python train.py --n_layer=14 --d_model=160 --n_experts=64 --experts_per_token=6 --d_expert=64 --d_shared_expert=0 --activation="silu" --moe_layers=[2, 3, 4, 5, 6, 7, 8, 9, 10, 11, 12, 13] --router_score="softmax" --normalize_top_k=false --routed_scale=3.27 --balance_loss=0.000203 --balance_bias=true --router_noise=0.1 --router_cosine_scale=20.0 --router_bias=true --n_groups=8 --groups_per_token=3 --init_std_router=0.00974 --lr_router=0.000518 --vocab_size=7762 --norm="rmsnorm" --norm_eps=1e-05 --tie_embeddings=false --optimizer="soap_variant" --lr=0.00653 --beta1=0.95 --beta2=0.98 --grad_clip=0.5 --batch_tokens=[65536, 131072, 262144, 524288] --seq_len=512 --train_tokens=862700000 --steps=3499 --dataset="wikipedia_en"
Below are experts of layer 11 (counted from 0) of a mixture-of-experts language model. Rows are named up (a neuron's input weights, with its number), down (a neuron's output weights, with its number) and show model dimensions 0-159. Each number is 500 + 50 x the weight over its row's rms, rounded and kept within 0 to 999. Numbers have three digits each.
Before each expert's rows: "comes before" lists some tokens at least twice as common just after its tokens as in all text. This comes from a sample of Wikipedia text that the model never trained on. Tokens count by the router's weight.

# expert 33
comes before: "-", "\n", "=", " Website", " Born", " Died"
up5:458504518503491463526557476451584434482537464405492619533526556447392420397461471505526467488432441563513494476432402473460416498521460510539525519476438444489590508540466497514503481563539526461426638446502492527450492539599552558586377483435501556562551447480504543536527535460451537480468500453487455507501491511574586511470611497450498523511517594472473474404494574545462505506506522464471507406563509473550573528508412511536594508577533485539507543544459564563412473516570530
down5:475543479505548431558532469508519513564581465488469481531417511456528463529541484543479520426607510526516560522517477451506321497458494599590519535482513531451542517528566425500539477459526537396495491505499634567539565480490618507538551496545473395543647553513441445524564536516565504463408504464593476480403465484463485437510547507466500546478456410459494551554443540480453533498542531513473430497493544433514464452504504488550520472488509425529516536434418457452431538472533618

# expert 5
comes before: "\n", " The", "==", "The", " He", " In"
up2:462606446427470449471498484515535532487488532451351439481445499555529511454528542494597500474540486542523556552485517501455555611408499475495539578498458402507444485530481394518487441515448628471531543493433520389442603535496557400444474468569456553540458520576507497513497494533488436424517516541480347463423503481458447475492548474460441513514517562494487505566514496494575494528470589556570470460444482541472462438512527563606558489506540441444536503460461458438577490450501478
down2:510486520485448466392573569539519556538476486528559482504574491477562403499483423474491472454442493465469478527522517555590484440383507495531516522380478511529385538485457538478564532582497460477438432598536535571486484484521470407572475541483483403519485536398577521567485431470514456538437500401520496579543484503469463506534468434497506519502457398559472468553553575515510533537512491485461484578534484495514494485498456471449488501537549603478481401643492422513556553404392460

# expert 14
comes before: " |", " 0", " —", " 1", "%", " 2"
up5:517493581497509561548478543496428443556457514440494413486500467490511511591476479469447591562447426497514500412539530520515559520463462470453533539613492509557495548463557499480491462386444537490491454503571510533569474627481446492496500482486491459564411544490407527441490433552554423362500507403569499510524579512503349499467497587445442602496528538562560525464498501476477438493541493546533514530460378460568441494621516494463575505505502548525560473565533501491471480458465560
down5:521462491472429446429505424394525564511514543601469491470443513548577437406574491520426429513516621436519506443496435530413579524536502479432511465383543501427448468487535501473500510545501517486500582523444456462371501530441443501508510497490587491561504487504402420497472552418467536532519460475453439520474548434539487505512484499575491518528489449485472522475518497530446540550444590518389507558474559579478544472470505483599576435463419479450531482529445473500527491674506508

# expert 25
comes before: " in", " to", " with", ",", " on", " of"
up0:471542434471511533432558470487645497471601549492549475453504575447473479399476523436542494554478521486363521514418524402482411515550424524557552597487544433450497521515418469508482459561571508451498434562526436539420507550476470534483556458509486516553488472476507501519473443415549528433491408571514528450445503473495549443545495477513487549442524446460452576570451578447520528603468536495437432477524448476601493498501469562519576465540466451481438508413538451516566517494481627
down0:527450453512527586511486514503478462493641497501441555476513510528588446564539547448468486529582463362459539477488533408496465542508600487539487513514599514374519489551457425580500535559586459531517469504451518476464536505553489517573533603462460528580536546487497563511429532516586420619499534492476497463481506436453438530506461468584404466505530482428593457511589530480436485405466478449585508548534480426515565516527477456460489553456496421458431586499434540475482513490536532

# expert 56
comes before: ")", "),", ").", "–", "):", ");"
up2:545577521554558489435459554443469433539532566479466477573532595523545372418548559464346526520447517495494434451412537507403508473436519500574452554531527430545441517525483528540553448513504494529497581492571529480533510454497468500519503525590465469489554576486572497378530561554494532445546515570423522590484434553471522525528535488501520525552590573571466538524527483481421504527496409432574546535463517542518492501516560514519446441511442525443538554608589442497551513529467414
down2:446639490539544459359554488501469597441485556486495457473493465573450463591511546495557462512548517480442478502494501487544492512567466577426510418472531505480413443469472503571557526528586559511454438557459468446482444492473409537567574578474569558471479439472489468526511491522442472520503401453535427461513474582585513426550460522433521449515418466475535447545521544492411559527612454548542355492495465529474518451497470469450436505443501543467381491561490514518437521486448518

# expert 15
comes before: " |", " 10", " 3", " 24", " 26", " 25"
up3:546496425487530497487572442532615499499523445401423423437404485558532501626476567474496491540486522515471501623420465460521481524570454545403480465493492553577560482452559467474516444455579510488586455478506495489500493554565480576536457426492486527470507464549519560563491492512569492414464556481484581562535453458507556513441520478565460487449557509487529521475408569544568593502490490543508455465535486438480543556557479440552506518572490490537423481363554368480525442454509588
down3:556472474501520465491469501431498501508511483497528532483447542577526540435518458483616486494519489401507451579560509498561449528508520544501528524537558536534530505559506502492511507603478478541468432443592620475454572558418507476423547513483522511488589475514548500555456526493462415520471506517545532514558428504495546543546545486561461416555524519385465546498499522510534521516478585544426509431421573437455405555403500399449555570472513497350521505478484505426491420682497544

# expert 3
comes before: "-", "\n", " •", "=", "|", " Coordinates"
up5:439478423541458516556536487460534512439477488453571537464475545515555542400543450453511448462506445388471485582503447451489542499551511556505478434459502487457508520478563508552519446472405556525610586450459550587445472587477615459488513405489473572438482369460549576410532455417531477502473512513488553482469430434536493526526589483450465515585534511473412518501578465511570517451476517478416508559468541444446578400554623579549520455540496482513513520479471521549445477523485533
down5:474532551532499496518588471500711494580506459492429509470457576522473367461554506524445476513517496402521541568464453550512472461487499427518500536463474593486515541444517564490473532417475435432592453514507493517468474475482497508441488482473562617562573548462476498548415547503497435463468511520506592577527491574511503492422503574429476453503461532451458441479463517395562473433526577508482472545420461482459469490465560467467428536574536529419557435488480492454472449405517592

# expert 60
comes before: " the", " a", " his", " an", " her", " their"
up0:478484478564519478452499497508482510498489441479593582460482441478531598414581495570479526417486539561456588540523552557424402526517482530459500543603470417459535541558487527505521433467492455474393485467514542496461530550566452561455593443523528583447580404547570539487449432523457516494483453423443468497537539476493504511418490610486526554493492474501440500549474580563505557438486528503531531496471421525547527449453541594546492443566460526547549433401507414419456499446453385
down0:532526462494497578570640540367435548532454498486516489513572573490509347456452432496581525500518557492489421451504461425520449456431527485512565532492459436483499502400491485494596541464483530544429455505528528530467552490420476528615501510534499462523406519539519435410488548583555533487435417580460459577473532495495489484505514494476522496490597520548572496441491446463445466511476444497566507486378466529550570539442442520481555433614534482509466510571482460499520437425511548

# expert 43
comes before: "″", "N", ":", "|", "W", "E"
up0:519452499506534463490520490491581465504549535448443464483487545452484487431564526473560440559467567488466509528611471481507507461599520449493447479472624426554534507568490506492451615566497454501544468521546467507567436512576569489502539381478529516507450495503600543518505440483417547511553390520441414475577498504558513514507465449488586542379453523531518508509496436502444465492573484437533553493488468646596476499559386455525525506406453498445439480493556586440575473492452553
down0:551533521459549493528539504490566530558398470458487450593466525495547526500464502487439506536580511450469517507467532547492504469499447469554539588451481422521521465524364581514403468502472429465563443510430434430498559525398569351446471456434613464498519520540526485516467530491380564476474509451530554519498627500410534469559593485565433471516479557519560473434452549421475511513500413507534535543516579452453461456436523423454518484472564463488534432576465465498565486449502515

# expert 52
comes before: ",", " |", " (", "'s", "i", "z"
up3:406510477569520468496518551449537474501565476485471544475502502423483512547467447560486444600590483562413455417483494531507579495447473552491519580509455547599432577493447465468457471418529453526593530573511534473512517411559506477478465503481440408400494627490505498447522492525398504528444477465475569510511485490651460461558485454438445518579531493509445388525559534534442504493436495549502455555497542421550416567454501533517489483502469455572437560612502532444428563505515488
down3:519474509476500432536486515501541412507562489495549543431517439501530509539429506538481437485492512515468374555535458522445413555442606473491487547448441477558464588485471498544546544492523569586438566479660459557502534533569472417501537504496498490646466532456448449435518559515508417536417509460625501463529465476465542486581505420551371505545489577493477511496562520555544412521428562526435500530436560492471442527437522555434492388475496489492512548488515461467525465565508525

# expert 46
comes before: " ", " |", "\n", " Nominated", " Turnout", " Swing"
up2:413514451454454505474471579437507405472449492515501444545567438549524407629537551561592509424554567552433570510456523498488406551428536537589534498549552502553445517461494565511479472504466464517567402614492472472501482490482487440538492456569520448392498429539487462567440509454479453471480485467482510531573446520481555466447560465424494505507484439496497503486489545543584461549287496563497460476480489484510556475513545369501492480527510430494437445448467459475491471522464478
down2:539430534558513479567525508490477484509511499508516475517520652463538517508473453511495632513469521495450517462492610591519438440470501405526510534539610506489486449545556477464506528467587500493525518420455521480531481541489453488548446540393402499496592502608511540482549536512478552446509579517573551560467414544498463544544526527536473537557511527533441497589393499457548443593518436526518498414489527465501545594547592573543552498503488577590546539419555487499429607475432460

# expert 61
comes before: "ed", ":", "aged", "age", "ing", "ited"
up2:474538517560568483538505531491515578548550449590525445567510418435371584536494516611549467592494607472578496514563479547475526605497554500505492501570468552482541552482502474483509439509538483490585514484541568490430416548503482513529504512460598402488544520590540512519460441492538500589516482466590417608533488530572454567521425472518474538503551504559470359496498450437552445484530507516536478532499445460449595509573543596503495496413463467532470519453510515525398467459482524
down2:522509589405440478478484493490492423510506512499501483517490558535588398472427581615511526500601411543481496491494498431467442408531495466437560520503485468554568603508621562513515544600416559526432550588435505557527501534469553399516525507482507479480488426483579432536487487504554399535485446539419549589521467518530449527513575480516484516530427492510517461511527398528505476462562476553616474454468453428473442493413457543430444473464516539548514500453585437471510482563495471

# expert 2
comes before: " 0", " 1", " 2", " 3", " 6", "–"
up2:490525536514483575441478489638474582520535471582571480536410476555457539433468577452528483465560470572504505573560519524512556454507588586451441487509521508589493527511511470481500550456461468492551400489458589487530507490457450525467507438528520612520451511567599598489435499526408647522473484583510580465517471471499507463467467462522465471436482484551479379495493547487523512584435494435453518447518508578547481463472499484449475452511512525490423640447513516446388530477470434
down2:470386466568613480451562468469485498496483509565546477519464490507578393536547536592449508517391494468518512581526474427573481551514582580527521449477509451432543415458489500524533460470491509401460453491573497566564525500639488490471448477510518481481463491553534437522442526503606480551532504495508601448518517527570482374461446461512443545530521583498485449392504525499421451544462486517530541512588571584609537471555507519475467546465419533488478549523519567452465454405475483

# expert 4
comes before: ".", "–", "3", "4", "5", "0"
up2:531514547496570470528474541489497487467452467510497523559543490486490533530499419538445380497554618396544449406535479432451505485483578588417440546557527530504535531483546404578447590434536529577472516519570620457549496443465463551519559490532505426552594579514539501515501439542409566435473562440404523457438432525632470538486536551477511555507519548548458487570459485501508455487443423452469475522510469461425464452483475499469521467463540495477502500360459510499530421552491456
down2:550541488485546472451513395585455475511478558417571470491505563432511545477539460501496501522476546397465436506394523535551484527479518431538547550428507520437511446635550481419469506447516468538496534488427502541477435475560546514485560527515498482470539477471444535407427503463619495539505520390586507478490557547469552524504558611542494488501451437448516461435513536551498472532436665592453466474492510469532552557442524449438411549492525523474493502599467502531488534634571487

# expert 38
comes before: " |", " first", " Title", " Team", " No", "|"
up2:483531597509508429550510508524593492597476524552501562568407491545533536499574490426533436504470497441548500488475444452538456403482653490569501468507541382511408454518456500481495421568537486422482451487499516477534573479408470541432476467476503594481451498455554423540444570508468532566556569583585513424399409505540514556568561499492496532470521542537548531597540476495473463467551547454483454481575487472495549568497455502462457468526431525460542576546499545482524498500367500
down2:572447505448502508564483472514434556535410430492489550470452468510485563388548463475464612492423570437501453488513365495456475479421532422499459498490517554568552534506479421524518543515515490414544520538489447575549470464598527573577478531551479547446483463454468474510420452570522486499479503563515498504565608412534496483418546489411440510506553469403550477529426470528462553530473490546551490484519470417470672509468584540484512518527540458458412548515534432548590494461474516

# expert 41
comes before: " the", " a", " his", " 18", " this", " which"
up0:482527595437511505521582494497554414512421524457592460438444505478610568493513513512449514427480557571601572433473548476508477493513465461375511495478495547544531527664514535486519635520495445436550539472562524568492524495532509462473554490501586602498524472569525478583481544468520524532549483477489586537518553627508500456474406508509513415527435542509583473624456538513514501477468521504471511499559530463527435471566564580502415501464537510475490458406480493566531469506485436
down0:409425537432512620551557422511485459545516477505578496471517501530540515443571519491524579426500553576553531528513551494519498540535512642498631485565516486581636525528439550527478560375425499453504572444604462481509520518519546380544493495457553540508471465511469492551393553577546542524463508497456495452482455536451498477488475489476554552533494533533512481549496504487506530430506533535418508495511536469525473407599608481540512549503529586470540515488484549609395508456496510

# expert 28
comes before: " |", ":", "–", ".", "00", " pm"
up2:480442462490394468465492547562494548503380454558421473423522449546370534599535509607493436578339528464508514509480426518521562480475546506417538494567488448454453578448469502515486522486497524469476632447461546493496474559462571454491463448529462399470451576525481475481530603557487537425505547544526449450604444464550500424499563530516534417477592530446472525463512563475495486617463448473475408528500502499468503535578488474472536500509435519496465536443489533491464530537479507
down2:511485574428437576515513469543505593485544494467515493530432470516579481458532458519536474509589437501513472492529487433524504517540425518538581429469552516481581483494519596507476498558517625542487564521456510532604476438469451466382483460544532395388485501518478488460441450615508475370483598468460564554554531423476523428650533527441456508494462568452529547499524501564499536573551528484466506451506419430567500550545517555577537493476481429482519476455432508510476475447532579

# expert 23
comes before: " of", ".", " in", ",", " and", " by"
up0:496530492495528552486546484464482498595483483465569468520552464508544483608503356510576517524404433508461411507485470448540454571502555502513442508455486510456500443488455429553436444540487523574539584547496512464432457471508595604568426549517446439458422486441520495489410401575547517524448457441549474435465530392504515526495498555516503572377592455620573491454488530531490524497442494494466565417486450482422503490530415531547464478559496487487509522586413493446549491555465470
down0:534543570391640493536510408418540536527564489549452514456482542544484584514460547487516529410493499367545444501514536538479490443489491479501485543505528469526474516449425526527526441503520433570550607455546460443515586590530537484485494537559410528485425608518519549521421590493551420493410437495401477532481553494481519531487483435500531421520478553544539500478515454570480373382550502495420531537531503489458482516492529548444486532450519490479464468500500542618401497483567448

# expert 62
comes before: " |", "′", " Party", " Candidate", " Votes", " "
up2:379500493518563545481513451555446440455396576474531537489424625598471534537500445491447604407470473436427505427436445508442448387469498497476477540472477397532519466562510492485543570541492450471391570562482538575438467474533550425531472511526518479506543530453459473494511531425493486498514552493512493569493563555549571512475531463525551510492539432410525507497536445494525537559506602631443461469514497459551445417451543505540444481447490560595543444512517460528561457530418470
down2:474501516520512565446475498415473552465505538475477546453495430558494495471439533502395444515484522500495369553488506543545429482570579562492506567467549507509615470395567514482509464473444503602397493444541493545415515618438468441472462536585488551534457415520480481465484508512504498472528474481556463443523405520468544474555513527432558519437530450464439543516507518497527482564506405499595433581510620492559450577531518435571426490509574518452490462401501466465533429435501400

# expert 63
comes before: " the", "ate", " to", "ing", " a", "ve"
up24:557405526442473445536563494562441502527501535529543560473508524516517465453543490370517488503455515476472534556493529526505593492520444475537438501606533620534479507527524431453485519507459525623474554508552470410515507525521613559528554569560519497480451505456501511522523516531467506609653478469487512465469542443535498479580491525459494529534511497504488514439587518467482468511509499419499471496511518369505408574403445447503579584458451550503415452575471607445506553497587609
down24:562566405459496488521539480539472539427524514565548469540514520472502521542492430574511499459463496542501603523521528508553415430428439474521564492481521559480415497448515487492522455490516442507573543461509573489540499415463402541458535661471503428497453478437478498547584540580543477519567532444588461453424515468526441470457493499400637525485453506482419600541538525567526449491487535613484491469529493524449528470665459442527528448545458494452469477422412502517452503466551505

# expert 22
comes before: ",", " and", ".", " of", " in", "=="
up0:480493491513488539441522439591536515507424597541397472495407591544489475448499530454552505449530564535362522495476493470545419479483496446506471597516534482544502468671536534559543487442518456575488496461428422511475518489536413507456548498563427545497502560490551469485508535492518438535441546512514413451517480497450543524405540437515528475538416447533482518487443469469489484475338557538390482594558435521558588508502475598496551469516554445504499552509452529548572554524492496
down0:543558412578442554507468490518434482474489532538416603484373566467512461548471559462517504511547551536374461384543459533492478510487492482499519488513534477530514487492511503542518539570498480548475485498483462572519535491551482562463517460457379549493577401427505505498470561490463507519469503581568466474476518555576545518383493478468543507517428406444452482447560478471488516554378471456589463607430388526448553508530577465536550513543521514491393559462468584536550514412435501

# expert 54
comes before: " the", " be", " a", " been", " have", " an"
up3:517516496457442536577526459552519572435483523555540487468505433492508600525648521424529563469491536539552569469522504456526424482399532464548490544434491494486441467485620517562494361509498544567515481535511516501574512563524493585500611548519491380592424525473508342492459611486514536504470519487482464456445514534604551606491544513522442531447506408523497448493435522408508502526490451528574477476556507533534490505498451491413541507500485599457529503539522521526444485525451467
down3:454516456462496567531427445444480568471440434421508410411542559514423384554452582458463482414541511548506561473499535549507561470388516441483497518440484422479512561558517484505546530432464492474517406447526489470478558390402457442589524487506465492545569544520553456466454463479591500486499501402565521561557488481476408496536544541547420487467401541447453527497521482472497488512536455503469458608463519511465401523546474514494524527444558428539598537449467479581447562585477518

# expert 0
comes before: ";", " |", " —;", " 0", ");", " 1"
up3:464465518524528539537512553518581520474501512461497380358501468469554506475542466567522501510495541451421509543469514550484489472590491556541455479387514446430440493506519495447576397416500555527573539467466543538522605538550534416590451499501502514379537470474563515436601514534472525573518643446472474529418513469542496539445522526479426530532502521525569488429500469479504576475347521515499524525469493529466464590521535503584450443458538604436490528502532534431463523524441544
down3:492557641595479461503474427535559487535475597502496495507524430597510482474405521513499548519504568502454399517508550450491530543460501506515504515525502576427383530450471586528399525476505463469426548481534451532625517522505450519537466505528468462437661569473561431531548481594420444560401492508452471513524569547462507451534585500466516500527533500486515491457445549451470509494495576502493577512517513516505575587557522401545494550425578478584445476507517488418474559442485488

# expert 29
comes before: ",", " County", " University", " States", " City", " York"
up0:379521486520549553442495487514572448461505516530429393552443529582551513436494591471456597503483375485517482423477528527499543541570543538443497565481472509513473548530508486470510482457481498564463464613606508517470525531525491389505547510462599522529443563492479469477517451458453511533577484432531380467490493579535508539485442563558536446409609571572437392489529461506516488533514524584417513509434508442411544544503551475535458477594549524463543502550416456551492549517503527
down0:568446547433437436519473445440523534451464438526443495544437521562541511400527513535545429409498454475579490623442563494591497445486538465529531527483485482449516501486517471464585410539455525446495456570484391514568462415472435531447520495470565492505458498612475546487465519564478615415451520539475481481508602544570440513488564448558529503537391534471458507461479475394506575583517484489442540623519439501494450520415452522520548507492483504478471462486501558546485455433590566

# expert 35
comes before: " was", " to", " is", " had", " not", " are"
up5:441578517529491401372598487458414492477485459512448535462535479485528360529535496428513443470528509509558505586488537524560568607478536535463488434424532466503448468505424448570451520444491485515466515508474539502560509522587439437432479544430556538480467462487554460514487461469414612558489493408601500454556417527518491562558505538491462461508473593393424509531519522426507450518382525474452495449556496536519497582478462481455466467521400479401520517507525586528463523521560494
down5:425531474581380479522466379526524564505528457489552491440528471524563414587515524417395474502467492374462481587380468414464496580508482507403515526496522480506579443460519606479446525470417546541519513418551511512483447542511538458544405492469470492499579546450561459482572556457481455456431493484522448594613651469506493534427532478470460510540508559489430456546503535539540517567506566524479488470509559512513507457455469521559488510505494527540479464459468417520568487447534472

# expert 31
comes before: "\n", "|", " |", " /", "\n ", "',"
up0:463437470575434471614357489498576544469496458517484484572466617531483498397478494473589501506400450426573463451557442592472545534526530548583546411488449434511551567430458525550492550544488501469513460545512505486456497505549462511458530592434428566515489509429591577513565531526607517543520535524414433485416555510645498553544512500441505475500493540533506495500546406444494502441513500450482496517525542484453553497513497567481486580496534509463451541519430491424467596489492511
down0:584454429509458505446543529600483501492462548481441598514623501475391439506465524482527521462514498448478472508501467470540534512516466531530482553490513461508521457429575563481520448562514519523485503530583450523576566436459481444459516445443490375549548377431534475464492466553590486463518517505494512481506470560496419528422469460535406521475392377521411571563522494625447524475516497525568469556471540606507501521475608437441530522545521473455475472445525544541464552421406471